Experts of a small language model.
Training: 245M tokens, 7477 steps.
Below are experts of layer 5 (counted from 0) of a mixture-of-experts language model. Rows are named router (the router's row for the expert), gate (a neuron's input weights, with its number), up (a neuron's input weights, with its number), down (a neuron's output weights, with its number) and show model dimensions 0-127. Each number is 200 + 20 x the weight over its row's rms, rounded and kept within 0 to 999.
Before each expert's rows: a language model's description of what the expert responds to. This comes from a sample of Wikipedia text that the model never trained on.

# expert 0
Mid-word English fragments. Word-internal pieces and suffixes in English and Latinate words, especially after p or m, such as p-ent-athlon, gen-eral, condom-s.
router,204,172,206,207,201,193,204,192,241,172,177,189,225,213,202,244,187,188,172,200,170,196,231,174,221,205,235,190,211,206,210,221,211,237,218,166,205,186,198,171,173,191,170,177,228,216,217,198,190,210,169,181,240,213,195,172,229,148,199,197,192,199,206,195,152,187,174,173,207,205,199,163,201,214,184,193,225,189,212,224,175,180,184,212,218,212,203,173,214,180,197,201,210,174,163,223,187,221,203,216,201,190,214,176,193,224,196,209,179,216,181,219,193,249,201,203,187,187,212,228,231,179,192,199,195,203,202,219
gate8,202,226,190,208,239,190,220,224,186,226,207,197,200,192,192,203,215,173,168,193,190,227,189,213,223,227,185,240,206,195,231,230,239,201,200,213,227,198,192,234,201,188,179,186,223,243,177,226,196,207,214,192,227,224,249,201,185,200,194,194,222,182,205,191,169,205,230,158,229,215,198,215,168,217,197,238,197,184,172,183,188,203,197,203,215,200,216,176,207,210,230,193,182,169,163,209,188,196,199,219,189,182,211,186,208,192,222,183,213,191,201,184,223,198,227,197,217,175,183,205,176,196,163,193,236,238,171,181
up8,235,210,194,186,220,186,159,197,171,213,201,209,188,182,150,192,230,225,212,191,226,179,178,191,194,205,191,181,183,185,215,207,211,203,233,166,183,203,224,211,210,213,191,191,216,210,179,242,176,202,209,165,169,191,235,212,194,218,204,255,189,183,215,203,207,212,249,201,212,195,176,204,208,195,214,212,191,218,198,218,230,202,172,208,190,211,190,201,212,190,228,209,235,176,223,189,187,178,205,212,215,149,204,173,221,202,197,204,151,227,204,191,207,205,159,213,190,196,213,211,185,232,198,208,199,191,231,232
down8,206,202,209,199,203,188,193,177,208,211,195,171,199,166,212,160,211,220,144,176,198,201,225,218,219,171,213,218,209,201,195,201,210,193,217,201,195,214,211,186,192,211,198,205,263,177,211,205,200,180,167,191,197,195,223,175,198,190,217,169,219,191,191,192,190,209,252,200,218,193,210,166,236,229,219,207,147,164,194,208,216,191,210,196,179,200,235,183,212,193,201,203,233,223,174,221,217,236,222,169,195,208,165,182,229,225,199,188,227,213,184,218,209,201,213,203,224,205,187,159,182,182,198,212,182,219,188,191
gate9,200,192,196,207,209,200,191,172,185,206,209,193,186,212,206,220,201,174,236,175,221,200,193,184,197,198,196,218,212,181,220,203,203,192,228,174,166,212,212,206,182,197,174,199,198,152,214,239,207,248,192,169,206,162,198,211,207,191,187,234,187,175,194,225,158,183,208,204,191,196,238,196,214,211,177,201,206,183,185,176,190,192,201,196,198,157,217,223,235,217,154,191,206,240,166,197,229,200,238,177,208,204,179,245,216,184,177,204,198,191,197,205,215,216,209,202,209,175,168,243,233,180,205,202,204,172,216,213
up9,215,189,191,209,214,198,185,161,218,163,197,184,194,221,187,165,176,194,157,218,198,204,211,198,208,205,205,177,217,196,221,222,173,148,192,202,222,224,198,204,180,223,200,203,205,216,220,193,179,223,180,222,187,177,238,181,210,204,197,238,185,217,180,207,213,218,206,220,210,179,212,168,198,219,242,200,171,193,224,171,171,214,227,164,203,191,233,206,188,187,206,196,228,180,180,213,212,239,189,175,206,210,211,214,191,207,207,166,207,172,195,237,178,209,218,194,207,196,224,209,218,200,189,193,177,208,262,178
down9,195,188,224,216,193,194,219,206,173,214,200,225,218,175,184,204,165,176,238,165,242,212,197,206,182,183,220,228,216,195,162,174,194,210,199,192,204,178,159,172,188,211,228,198,179,198,227,242,171,214,194,209,206,184,163,191,211,201,182,212,209,143,203,172,216,196,212,191,190,171,246,202,207,199,183,206,196,200,213,197,235,195,228,197,231,204,200,250,189,221,200,212,219,253,203,183,199,183,214,223,185,216,229,211,235,206,203,188,218,204,191,194,164,213,198,187,190,207,196,175,205,188,188,194,215,183,200,213
gate10,194,218,196,203,199,208,179,199,187,215,182,202,212,187,217,220,228,188,183,172,187,238,168,222,198,184,220,183,164,187,192,177,199,199,225,200,197,213,215,190,202,198,206,180,175,239,224,190,196,202,205,222,242,204,218,192,213,184,222,183,203,155,212,191,232,185,222,240,199,187,146,213,222,224,201,189,192,202,138,192,180,189,198,218,186,194,202,199,191,185,187,176,175,164,200,224,195,175,218,176,226,165,238,209,186,210,223,206,179,212,190,195,209,215,211,171,222,217,171,207,179,238,189,223,227,192,211,176
up10,240,209,227,207,178,177,198,146,207,157,196,197,189,208,211,206,186,232,205,194,167,202,185,176,239,191,213,239,165,201,211,167,240,201,207,209,241,201,208,219,181,206,191,200,193,197,185,176,203,195,218,216,197,192,233,207,202,165,214,233,200,244,186,235,189,201,185,210,182,187,240,210,212,199,181,177,200,215,199,174,197,198,193,192,207,175,203,212,240,190,190,206,213,192,204,184,208,205,194,201,208,215,193,194,234,174,202,203,185,172,238,217,205,204,248,153,200,171,202,196,208,210,176,185,185,197,181,167
down10,191,177,213,200,168,175,217,190,175,176,257,209,150,229,186,155,195,215,205,185,195,180,182,206,210,186,194,221,230,229,197,188,230,216,200,179,197,221,203,238,170,157,186,202,166,200,175,185,188,209,191,184,177,183,230,194,195,205,237,216,218,209,179,211,209,208,185,192,182,200,221,206,245,215,164,202,191,187,212,200,184,195,213,195,199,215,154,211,186,204,192,208,190,207,177,208,205,188,216,207,197,209,207,203,204,206,186,159,189,204,199,202,200,188,222,180,197,163,190,165,157,167,218,240,184,190,193,200
gate11,186,237,223,223,216,196,191,163,205,196,184,184,192,215,226,182,195,181,185,170,193,192,186,211,245,254,166,208,214,170,195,191,217,224,186,183,189,206,241,221,206,179,190,189,219,212,225,176,187,193,222,198,189,196,212,172,199,184,181,219,210,170,226,216,205,142,204,212,204,225,185,173,199,202,209,218,167,210,221,182,183,221,176,211,199,206,197,188,211,196,204,216,197,195,161,171,192,175,220,199,226,180,227,211,214,241,203,210,186,195,207,212,197,203,242,185,218,201,172,188,226,238,203,187,165,223,199,222
up11,202,181,227,189,155,231,204,202,205,180,229,198,191,219,202,229,185,203,239,180,186,221,206,221,222,173,182,179,211,187,185,176,192,233,214,192,238,201,193,171,166,203,205,213,196,247,199,214,195,179,214,192,217,215,201,225,193,189,226,209,223,230,194,180,200,209,239,232,213,215,178,193,181,203,210,189,199,164,173,233,187,194,208,221,207,216,214,203,263,231,200,209,212,220,197,191,186,201,213,228,215,190,200,175,189,210,182,181,182,182,182,185,202,176,242,216,200,217,192,164,220,190,225,179,197,194,242,202
down11,219,204,194,193,166,227,217,224,194,212,195,219,202,166,172,216,194,194,215,181,202,166,231,226,176,188,232,207,179,171,202,211,196,164,221,215,157,195,179,186,191,178,211,232,170,214,187,196,171,188,202,242,207,175,177,207,226,204,183,216,198,164,231,204,149,214,203,219,209,169,173,188,189,203,188,219,196,211,203,216,166,219,209,214,233,198,198,192,198,211,158,186,216,190,155,218,180,187,220,192,224,181,206,188,207,188,214,160,205,207,195,217,205,207,203,205,193,162,207,182,238,195,234,199,213,195,222,207
gate12,249,181,195,206,163,212,209,176,206,194,191,204,214,232,209,219,188,184,166,205,207,184,210,176,203,218,157,172,199,200,138,176,178,184,191,186,197,201,218,165,211,194,183,177,191,215,176,209,209,211,205,208,206,185,187,212,195,161,208,208,170,204,248,180,194,191,194,213,192,224,197,173,184,192,211,211,233,184,163,233,216,194,223,237,224,226,214,214,208,177,183,199,213,200,255,184,190,180,215,205,197,171,210,217,219,210,214,242,188,233,202,180,188,202,205,185,202,174,214,187,208,217,184,195,196,191,225,226
up12,223,212,192,182,192,191,199,206,186,191,182,191,223,164,226,199,188,160,258,229,190,232,177,189,203,212,200,192,204,179,188,192,206,195,206,172,205,189,197,190,223,205,174,195,219,204,167,199,170,166,180,208,181,161,204,178,188,183,206,199,259,207,182,233,192,185,219,195,152,202,195,235,186,187,213,198,175,219,196,200,202,175,192,195,203,209,169,213,222,216,198,191,219,180,222,211,193,211,205,199,177,248,206,191,206,197,203,214,239,186,176,169,219,217,196,210,168,188,186,205,225,226,180,224,201,241,236,197
down12,185,228,167,200,183,217,211,180,243,189,176,173,184,196,203,221,238,188,230,209,218,222,224,235,233,201,196,198,195,207,233,206,218,240,202,188,219,197,204,219,208,192,208,184,221,189,168,179,193,192,201,190,208,209,209,180,204,214,222,195,237,216,196,238,166,189,221,194,189,208,196,199,157,220,232,209,212,233,213,213,186,232,167,218,163,226,199,192,196,191,207,172,167,180,178,201,175,210,207,152,214,204,190,189,189,197,204,185,210,155,203,192,188,195,185,223,223,237,193,222,204,204,187,190,191,235,168,194
gate13,195,176,219,213,184,169,176,193,234,200,188,212,193,196,194,244,186,201,181,170,199,191,171,179,212,188,220,185,256,190,244,201,181,206,180,216,193,197,199,205,196,208,200,181,192,239,221,197,161,182,202,196,193,214,204,207,181,238,229,217,191,221,242,202,189,210,169,178,220,233,228,185,178,230,172,259,214,177,191,198,196,201,184,209,187,218,201,190,188,188,216,171,231,181,216,173,209,201,210,229,180,204,218,185,186,187,174,214,179,189,187,212,188,219,201,199,176,177,207,188,206,166,177,180,232,205,215,186
up13,207,184,198,209,206,183,212,184,204,174,229,182,192,180,231,220,162,175,203,216,156,199,179,247,189,195,196,169,190,201,234,186,195,205,169,182,199,193,201,215,181,192,224,232,228,167,185,216,218,179,216,237,221,214,201,155,216,190,178,222,243,173,209,206,207,208,224,180,217,173,199,216,189,212,191,192,185,199,204,204,226,210,193,195,192,198,222,222,185,198,219,219,202,211,221,230,170,206,202,179,189,200,194,211,169,200,171,207,184,184,176,201,220,240,192,210,174,176,175,195,187,200,183,228,171,248,202,241
down13,198,226,199,188,195,193,192,223,207,200,214,192,207,187,151,221,232,227,204,190,188,207,193,182,222,184,180,218,198,204,205,216,175,198,184,163,181,215,164,211,235,207,241,209,233,219,153,195,166,194,195,198,215,178,231,193,254,173,195,199,227,190,189,179,178,197,224,179,225,182,179,196,188,222,182,201,181,214,229,193,184,187,197,168,179,217,234,196,194,200,209,177,200,195,174,229,206,246,211,172,215,202,213,203,178,165,218,189,197,225,194,197,189,209,217,220,209,190,205,183,183,215,195,194,200,231,233,244
gate14,210,181,226,229,175,220,211,189,225,242,219,185,184,241,216,177,222,209,205,175,197,179,214,175,166,200,200,239,239,195,212,196,193,201,169,163,196,227,229,180,248,212,172,192,187,193,225,191,193,172,211,210,219,198,186,168,211,201,219,153,195,216,178,179,169,220,192,187,204,208,216,198,180,195,174,208,215,200,203,208,176,199,226,172,220,194,196,224,229,206,224,219,195,163,236,204,175,205,234,171,178,198,197,199,217,189,198,169,205,221,172,221,214,204,189,209,211,216,214,204,200,221,221,197,204,211,230,189
up14,223,174,204,219,196,174,207,231,194,200,176,239,197,191,184,201,182,202,209,195,193,187,174,191,216,199,233,204,193,214,214,185,199,147,192,190,186,216,194,204,224,197,201,229,213,203,203,202,214,189,215,190,187,181,179,193,201,202,219,170,205,187,253,223,170,216,170,195,184,212,195,192,166,181,200,166,161,166,191,192,195,255,184,167,207,216,201,170,210,192,204,180,210,227,166,180,183,190,210,212,213,180,218,186,180,203,217,214,138,214,208,218,179,179,187,185,180,231,177,215,187,165,198,192,229,198,205,163
down14,213,196,207,190,227,185,226,196,148,204,226,169,241,204,199,194,163,208,211,201,220,204,188,187,217,199,213,211,234,215,210,205,217,194,198,175,224,206,167,219,209,223,213,191,192,228,222,190,200,230,168,177,187,155,178,216,191,168,237,212,227,197,212,196,227,171,207,216,170,195,202,211,196,178,223,196,180,200,208,207,234,211,190,201,202,238,166,180,218,187,200,201,194,197,158,201,180,216,172,215,167,207,186,195,223,212,206,209,181,200,207,208,223,171,172,214,168,161,178,196,220,197,167,159,190,180,188,197
gate15,197,210,204,220,205,186,204,231,195,207,206,211,217,235,218,189,207,196,188,195,190,176,226,192,205,169,216,187,225,206,194,192,225,200,208,179,225,203,250,188,188,204,199,184,188,218,225,212,184,209,155,222,218,211,205,165,191,178,213,175,195,202,187,176,142,173,225,201,218,239,180,205,199,175,201,222,235,195,225,239,203,187,214,179,214,226,221,178,204,178,192,177,197,173,198,209,231,224,242,190,184,204,192,231,226,183,216,189,188,201,237,220,237,226,225,188,212,172,195,201,196,159,204,201,203,176,215,225
up15,206,221,215,225,205,195,212,147,223,202,195,237,196,194,173,191,169,200,203,210,210,231,191,237,228,230,181,198,209,218,206,196,216,206,192,204,185,219,204,196,204,227,164,198,209,179,203,205,193,210,216,207,175,185,192,213,222,186,174,214,172,201,195,199,211,229,172,213,209,191,226,231,202,198,193,165,204,219,207,203,191,171,205,187,198,165,187,166,160,183,205,191,205,188,202,147,173,172,167,188,207,210,191,192,207,207,191,198,203,190,168,165,173,169,205,208,209,195,159,177,140,195,218,179,227,205,165,184
down15,247,214,209,180,201,198,192,182,189,181,209,220,203,202,215,195,182,197,227,176,187,210,197,201,214,207,219,270,166,174,216,198,191,220,177,205,196,187,222,190,205,169,170,160,202,200,188,153,192,199,208,208,215,181,178,191,186,197,199,207,208,233,202,222,190,191,210,208,163,191,168,218,140,229,168,192,193,212,183,186,174,199,198,195,203,151,202,194,189,203,225,198,192,192,206,207,197,206,192,230,198,233,182,211,166,243,210,206,208,221,199,208,210,194,188,197,178,238,204,192,230,217,228,173,196,211,237,188
gate16,214,207,243,205,169,215,215,185,220,210,217,184,185,214,179,192,206,176,192,201,192,184,207,196,189,193,213,208,238,211,190,187,152,192,200,189,200,222,241,181,187,184,223,180,193,212,205,175,178,240,197,226,189,197,170,208,226,205,238,161,223,182,188,187,162,194,228,206,191,235,191,178,177,199,219,227,178,198,208,216,201,203,218,223,227,202,202,217,177,170,168,195,191,181,194,194,233,259,204,199,194,198,196,202,212,209,205,240,200,204,168,210,214,210,216,175,174,165,220,212,249,186,183,192,225,205,207,208
up16,218,210,220,195,178,211,186,172,175,198,182,185,190,195,208,242,184,196,205,186,195,195,190,193,222,196,219,179,192,230,194,229,171,222,181,209,216,211,171,187,178,211,203,211,189,209,210,160,182,211,216,220,179,211,159,204,202,187,213,195,181,176,192,194,215,222,208,196,224,198,229,202,191,214,191,204,199,184,153,169,228,232,219,204,282,178,192,205,181,168,210,203,153,208,198,196,231,230,170,207,175,216,214,210,202,196,209,223,183,187,194,209,229,192,200,172,226,185,171,183,176,204,195,173,213,167,179,210
down16,199,175,221,221,208,234,169,205,208,172,179,206,231,172,222,190,218,221,156,192,199,196,216,231,178,195,228,174,185,181,190,172,214,188,196,191,168,209,166,202,202,164,225,184,221,220,222,195,210,190,165,204,197,188,212,221,198,182,196,208,221,199,192,204,196,217,190,248,217,225,220,186,170,201,163,198,199,205,210,207,189,184,194,227,196,231,220,183,233,206,174,202,185,181,211,214,213,213,167,224,241,229,216,213,237,174,215,173,193,189,162,207,204,177,201,158,198,194,182,191,236,193,193,227,200,200,176,190
gate17,192,154,182,216,167,205,201,203,210,184,201,178,214,181,216,190,190,205,203,202,215,207,220,174,183,206,196,175,216,242,201,195,217,219,216,199,216,210,193,179,215,191,189,206,226,201,197,212,180,226,208,192,201,165,174,202,237,160,167,188,215,188,214,185,148,168,222,215,234,204,194,213,195,211,244,201,192,198,174,203,166,174,203,185,171,222,216,190,171,179,225,192,165,207,202,185,201,167,209,227,190,195,175,145,169,177,181,177,198,222,176,164,217,224,223,199,209,209,230,198,216,205,213,195,183,191,216,206
up17,188,233,207,188,238,196,200,216,191,195,197,219,200,203,195,218,223,177,205,223,156,217,173,202,213,199,202,182,182,187,218,219,208,187,188,219,181,213,215,207,179,226,204,199,198,209,173,181,216,186,194,217,197,227,227,207,188,236,176,227,189,175,181,208,233,154,187,216,199,230,239,221,187,198,210,188,195,208,210,163,181,231,186,217,200,177,214,212,237,214,141,164,202,141,170,184,228,201,192,181,211,189,226,180,199,234,201,188,197,201,204,201,211,211,230,214,191,165,173,198,196,222,187,189,204,212,204,224
down17,212,183,272,174,194,232,226,234,210,193,166,196,216,197,215,202,223,196,203,197,218,174,178,188,160,184,177,182,206,216,207,196,215,190,211,209,207,182,222,184,197,186,196,185,195,185,179,169,201,212,220,178,229,206,204,196,235,235,220,179,184,205,198,202,188,218,199,202,171,210,210,227,204,190,185,224,237,189,182,197,176,164,230,219,191,190,217,191,209,187,193,206,219,198,200,193,186,193,182,225,237,205,161,178,162,172,182,208,160,217,226,195,192,163,192,203,204,211,222,192,212,186,213,159,196,238,176,183
gate18,192,189,172,195,222,216,202,184,166,208,165,170,215,162,207,234,218,150,211,178,230,192,189,189,213,188,225,205,185,210,204,205,194,198,191,222,184,221,196,224,190,230,185,177,194,196,199,216,224,225,204,185,256,215,187,202,181,208,208,205,176,208,190,151,193,160,213,199,186,184,178,186,220,170,180,205,209,209,208,191,165,182,209,209,173,175,219,184,177,163,206,165,191,194,215,196,171,189,231,246,199,189,193,205,225,203,201,197,210,222,194,210,203,198,211,221,223,179,222,195,206,210,180,212,236,250,205,190
up18,198,192,244,211,220,193,167,204,177,191,186,191,228,176,186,194,188,213,189,188,225,179,197,201,196,179,210,192,207,204,216,238,182,218,198,209,226,191,175,200,196,198,175,185,184,188,218,202,230,230,204,192,229,196,210,229,206,185,170,188,168,168,180,187,209,145,192,161,201,219,173,190,174,147,199,206,198,208,205,189,175,188,201,217,183,160,228,218,201,224,201,217,178,172,192,165,154,169,192,189,193,197,200,200,217,196,204,206,194,197,185,246,201,171,207,226,225,191,200,182,190,196,228,195,240,208,213,165
down18,211,218,201,203,229,192,235,201,168,230,214,215,239,201,177,233,197,202,201,142,161,221,189,195,235,184,234,186,202,208,169,212,187,181,216,222,214,220,187,154,200,237,207,219,213,193,235,197,220,181,187,198,227,210,202,204,214,206,207,185,178,170,206,181,163,226,180,166,182,208,213,190,215,191,162,210,249,229,191,196,177,220,185,210,235,198,181,190,201,202,199,197,187,174,225,190,176,200,202,187,161,201,208,192,213,162,187,189,177,197,229,197,215,210,203,201,206,214,196,205,176,182,211,209,202,222,209,189
gate19,208,175,190,194,213,197,176,186,225,224,217,176,237,197,169,191,213,182,202,199,216,203,206,171,226,208,227,164,219,184,198,219,190,208,197,206,222,168,182,190,191,188,204,201,184,239,214,206,209,200,184,190,233,237,178,197,182,160,219,197,156,225,203,206,206,204,211,247,192,200,212,184,205,228,226,191,188,225,173,202,210,196,217,211,213,212,199,217,208,197,195,167,174,217,173,174,188,197,185,174,170,160,174,222,172,223,206,215,237,223,203,191,176,181,204,195,224,201,220,144,217,162,219,204,195,180,195,218
up19,186,221,191,218,167,200,228,189,215,226,221,200,209,203,214,205,221,200,230,181,193,218,190,204,203,180,231,210,215,211,202,251,222,236,206,191,188,207,215,170,220,153,191,220,200,214,222,183,153,227,188,197,161,183,190,239,199,211,160,219,209,220,185,204,212,164,196,213,185,161,204,196,214,227,213,180,198,204,229,231,169,196,191,201,185,202,192,214,228,193,240,161,190,214,208,197,184,222,216,207,213,225,197,184,214,218,215,154,197,191,233,186,192,194,174,206,208,208,192,214,219,156,215,188,185,204,195,195
down19,238,216,201,214,201,182,212,156,210,225,208,193,177,190,227,189,184,205,215,143,240,171,216,202,228,215,191,205,207,194,175,206,171,204,213,189,239,217,207,218,245,223,191,210,168,161,153,197,204,198,227,154,165,171,215,246,208,210,190,228,218,234,220,194,202,194,202,216,176,188,201,194,236,183,205,201,226,216,206,179,205,185,168,210,196,168,188,200,191,193,209,187,177,212,214,207,194,220,196,183,181,204,212,181,215,221,213,197,199,223,197,197,215,188,193,196,203,177,157,204,189,198,207,185,213,200,180,219
gate20,193,211,224,183,196,183,185,206,239,183,184,156,192,208,220,219,190,190,135,198,227,151,229,183,210,214,183,196,226,193,194,183,206,180,204,191,205,204,216,195,157,183,194,182,178,187,219,212,203,216,222,204,183,210,217,204,219,176,230,200,207,180,202,166,212,199,197,223,174,218,210,200,214,204,182,201,184,181,178,209,187,178,193,161,201,218,195,235,187,160,212,198,198,201,182,211,162,183,165,221,169,201,176,198,195,191,211,240,237,192,216,186,182,203,215,193,172,221,186,220,200,178,158,209,191,213,184,236
up20,224,206,200,186,205,196,199,206,192,227,223,202,177,188,213,191,208,188,220,212,228,204,232,200,210,232,212,200,202,155,224,196,176,199,178,179,188,170,165,188,195,198,211,189,195,191,217,208,200,192,196,231,171,202,235,197,246,181,213,223,207,199,187,177,206,215,188,239,184,207,216,200,209,188,195,189,189,170,180,196,183,186,178,209,155,188,197,233,177,180,231,211,181,179,221,174,210,238,192,186,234,172,244,223,205,208,218,214,165,201,182,194,198,167,204,233,188,156,199,221,175,196,156,212,230,180,199,197
down20,159,191,192,225,226,180,240,184,194,234,202,200,213,154,193,206,166,216,240,133,208,209,200,195,180,197,175,193,225,189,192,173,197,176,211,204,219,220,221,208,227,204,226,221,203,194,202,222,217,232,201,174,224,195,205,208,230,217,225,221,186,222,215,160,224,180,213,234,235,180,196,213,201,172,223,192,197,183,202,198,203,193,194,225,202,188,186,208,212,195,187,187,216,209,235,215,211,191,195,176,192,188,208,212,193,186,176,191,168,155,197,214,152,186,184,209,178,182,192,190,184,184,217,187,207,202,221,192
gate21,195,217,201,190,224,239,192,194,182,195,192,191,210,175,192,199,199,200,212,205,167,211,202,183,222,198,201,205,169,227,235,202,209,190,204,194,227,224,214,226,226,181,235,232,220,194,192,229,199,171,195,192,186,207,216,188,244,215,223,179,223,191,159,223,191,184,166,198,186,206,227,216,247,205,213,214,214,185,213,171,179,205,187,172,159,206,244,206,224,186,190,209,193,221,237,211,203,186,211,223,176,203,202,146,182,209,171,184,185,226,170,220,193,217,211,179,205,203,218,204,217,160,190,193,232,190,224,193
up21,224,198,207,193,187,210,211,204,206,225,227,200,204,257,199,181,233,241,180,189,218,195,184,169,179,184,185,190,197,166,178,165,226,184,206,220,196,188,198,181,215,236,180,199,174,196,188,209,213,166,181,222,196,192,177,158,213,202,217,195,203,214,209,178,206,186,204,181,237,207,244,222,210,232,190,176,190,224,231,224,238,224,192,183,226,187,192,205,182,201,235,176,175,225,203,201,204,211,203,185,195,228,198,201,195,164,221,187,209,224,174,235,205,195,202,177,188,210,192,211,201,239,205,224,190,182,176,227
down21,152,204,197,204,215,221,204,190,200,188,174,164,209,205,198,199,203,179,177,193,200,192,200,195,196,204,212,205,205,204,184,223,226,168,222,205,217,183,248,174,154,204,161,214,186,202,227,192,217,189,169,211,214,217,166,177,187,219,228,224,188,176,228,166,222,202,224,211,240,178,175,204,257,181,205,188,178,201,195,187,196,180,213,176,163,187,185,201,168,204,186,216,197,186,190,164,174,217,185,233,183,199,215,190,197,185,176,192,214,204,184,172,193,228,198,216,227,189,193,195,217,212,191,243,175,211,202,187
gate22,154,184,198,228,185,184,182,218,224,211,193,201,187,188,214,207,210,235,177,196,207,200,209,196,227,182,183,183,213,191,166,173,178,204,200,154,221,157,194,185,196,224,203,208,190,232,212,213,156,189,186,205,205,185,195,222,198,203,254,192,202,175,194,190,185,193,197,182,201,232,216,178,219,230,178,247,209,201,154,213,208,213,243,229,180,188,188,186,190,193,191,180,206,191,162,219,213,220,183,205,168,166,209,194,222,195,246,196,195,199,224,188,192,204,186,200,179,212,179,211,223,218,180,180,230,214,203,201
up22,196,200,175,226,192,187,208,232,221,216,193,188,198,211,234,219,190,197,215,210,151,231,207,240,224,163,223,230,185,218,207,195,217,176,182,252,197,206,220,199,233,180,216,196,186,215,221,158,181,207,218,175,199,207,194,193,168,169,177,210,184,215,226,199,164,221,192,232,204,218,217,187,206,207,211,173,207,218,201,210,214,207,237,221,194,186,180,223,175,184,191,209,153,197,186,223,217,215,190,172,220,163,203,226,196,211,194,224,221,208,202,225,188,193,208,157,192,198,176,187,188,217,187,213,181,220,195,208
down22,228,217,219,203,223,223,183,202,182,226,232,225,187,201,186,222,217,221,213,189,227,168,201,163,176,168,230,222,220,198,236,189,230,216,210,211,203,210,208,198,169,213,215,184,214,165,194,221,215,203,178,190,195,230,169,207,229,224,188,205,211,183,192,203,231,178,213,185,188,189,229,219,205,199,183,217,189,186,238,194,201,190,178,179,219,218,196,184,225,238,202,202,226,232,196,217,238,195,196,173,152,214,198,238,189,186,180,154,162,188,207,187,210,212,200,217,198,182,193,197,198,182,170,209,205,220,229,212
gate23,176,191,206,169,195,188,224,210,205,201,207,188,222,169,182,192,181,187,202,190,193,193,234,222,197,223,198,171,218,226,185,201,173,241,196,213,188,196,210,204,216,172,139,183,206,198,209,178,197,200,216,182,210,150,214,198,226,190,207,154,212,224,182,203,179,183,194,241,234,215,230,193,229,218,196,205,193,205,164,214,181,160,163,204,195,193,188,223,170,180,177,181,221,173,200,231,212,190,198,192,206,195,206,184,212,199,207,240,185,227,186,201,200,209,231,182,183,184,226,198,226,196,157,210,217,213,213,181
up23,192,199,178,185,226,231,205,242,205,185,164,218,200,220,220,181,211,186,225,224,251,195,197,214,223,197,176,207,192,186,223,231,256,195,215,216,203,199,182,211,179,171,213,210,210,205,214,201,145,204,197,215,219,219,192,184,168,212,211,214,156,177,164,224,198,194,190,187,179,198,175,217,215,223,189,187,201,168,190,172,161,171,204,208,194,207,233,181,176,191,236,184,217,187,182,220,208,195,214,209,187,216,187,205,162,203,233,179,216,214,216,224,204,204,214,189,182,200,181,202,206,189,241,199,213,189,199,188
down23,217,177,235,209,178,194,181,208,178,199,237,212,169,209,181,198,214,235,195,203,193,221,238,185,175,238,200,182,186,235,219,178,223,240,197,212,197,190,231,200,208,241,215,207,195,226,239,204,176,196,213,187,220,222,183,200,177,175,178,208,177,209,156,189,192,196,228,160,218,220,187,215,202,187,188,208,209,180,197,200,191,216,217,183,195,214,194,212,180,182,210,189,224,187,166,171,215,189,161,165,173,211,212,177,188,185,195,211,165,208,234,180,202,215,199,165,213,184,194,218,202,236,204,208,169,201,186,215
gate24,220,203,222,198,220,210,211,205,159,190,174,181,186,210,216,220,195,187,183,214,190,209,208,205,178,217,245,178,174,199,230,215,183,229,207,204,214,222,192,217,190,196,151,169,204,183,218,185,192,199,208,196,203,150,178,198,194,195,191,161,203,194,200,189,173,176,197,210,197,164,169,189,212,151,200,191,213,167,180,191,210,183,224,171,205,225,215,182,199,187,220,182,195,176,160,196,232,210,221,211,212,204,223,218,204,198,175,194,183,187,134,186,182,218,202,242,174,211,190,201,213,201,192,197,241,188,187,197
up24,184,216,200,201,208,198,205,201,173,182,194,191,141,222,194,189,207,198,236,202,186,198,232,203,198,230,204,180,162,186,194,217,226,276,177,182,198,228,182,151,199,234,179,238,202,213,199,186,185,205,243,191,202,170,222,209,214,221,204,207,223,177,186,193,179,199,193,196,170,173,234,200,179,190,175,177,182,185,229,190,197,202,183,199,229,226,191,184,199,222,205,206,200,177,188,187,226,178,205,166,194,200,196,188,208,202,197,177,193,210,209,198,228,212,193,213,195,187,205,173,191,193,250,217,207,215,188,169
down24,204,199,163,190,208,197,200,205,171,185,189,186,186,206,189,211,219,207,183,194,226,169,197,173,237,196,196,213,199,146,208,228,208,231,188,187,200,189,212,200,196,183,191,202,203,183,247,161,218,179,217,211,231,257,229,205,192,169,214,231,209,250,196,195,200,208,200,203,185,190,207,210,151,174,213,187,200,181,213,203,205,199,205,216,216,222,187,224,207,186,252,183,222,170,226,175,194,230,194,192,177,206,183,195,202,178,184,218,179,168,217,219,219,184,206,190,225,194,201,187,201,201,213,235,167,176,194,219
gate25,213,210,198,186,175,203,246,195,180,193,183,168,219,204,225,219,196,191,181,208,191,182,188,202,222,208,213,199,199,174,199,191,215,204,182,174,208,186,221,230,186,217,215,209,219,210,227,163,198,206,181,235,184,202,190,176,187,193,194,201,223,180,219,185,207,209,215,183,207,212,224,207,249,199,178,176,181,208,188,190,184,221,203,182,203,184,213,205,212,192,169,171,190,206,176,211,234,206,212,206,207,204,178,207,137,224,211,183,249,190,186,238,151,230,215,206,212,165,242,192,240,212,202,229,216,206,231,186
up25,216,207,194,197,183,174,137,191,226,209,192,206,201,172,182,174,181,184,215,163,166,195,230,208,236,187,165,202,203,207,202,199,201,215,167,212,183,171,188,197,179,186,216,217,189,209,157,187,249,208,191,179,204,224,182,228,224,192,228,193,176,217,197,226,218,193,213,250,200,216,199,207,198,201,227,203,230,231,200,204,208,191,171,182,211,168,170,197,203,222,230,166,173,205,209,187,179,215,194,186,178,194,174,197,207,193,177,219,176,217,154,185,193,200,190,207,191,219,205,220,210,190,213,162,193,195,210,194
down25,176,177,238,182,192,181,186,208,238,180,194,237,193,203,217,179,223,226,227,197,200,180,201,183,206,178,227,211,202,218,180,195,175,176,225,233,171,180,211,173,180,216,224,215,205,207,206,202,202,192,212,231,203,189,180,177,225,192,211,242,230,205,217,229,187,177,188,187,210,162,230,196,187,188,197,205,180,176,214,238,215,205,217,231,188,237,235,192,181,189,180,201,196,203,204,176,216,201,211,218,186,205,221,226,237,187,237,183,176,187,199,237,193,154,222,218,213,184,181,184,197,180,184,202,216,201,224,183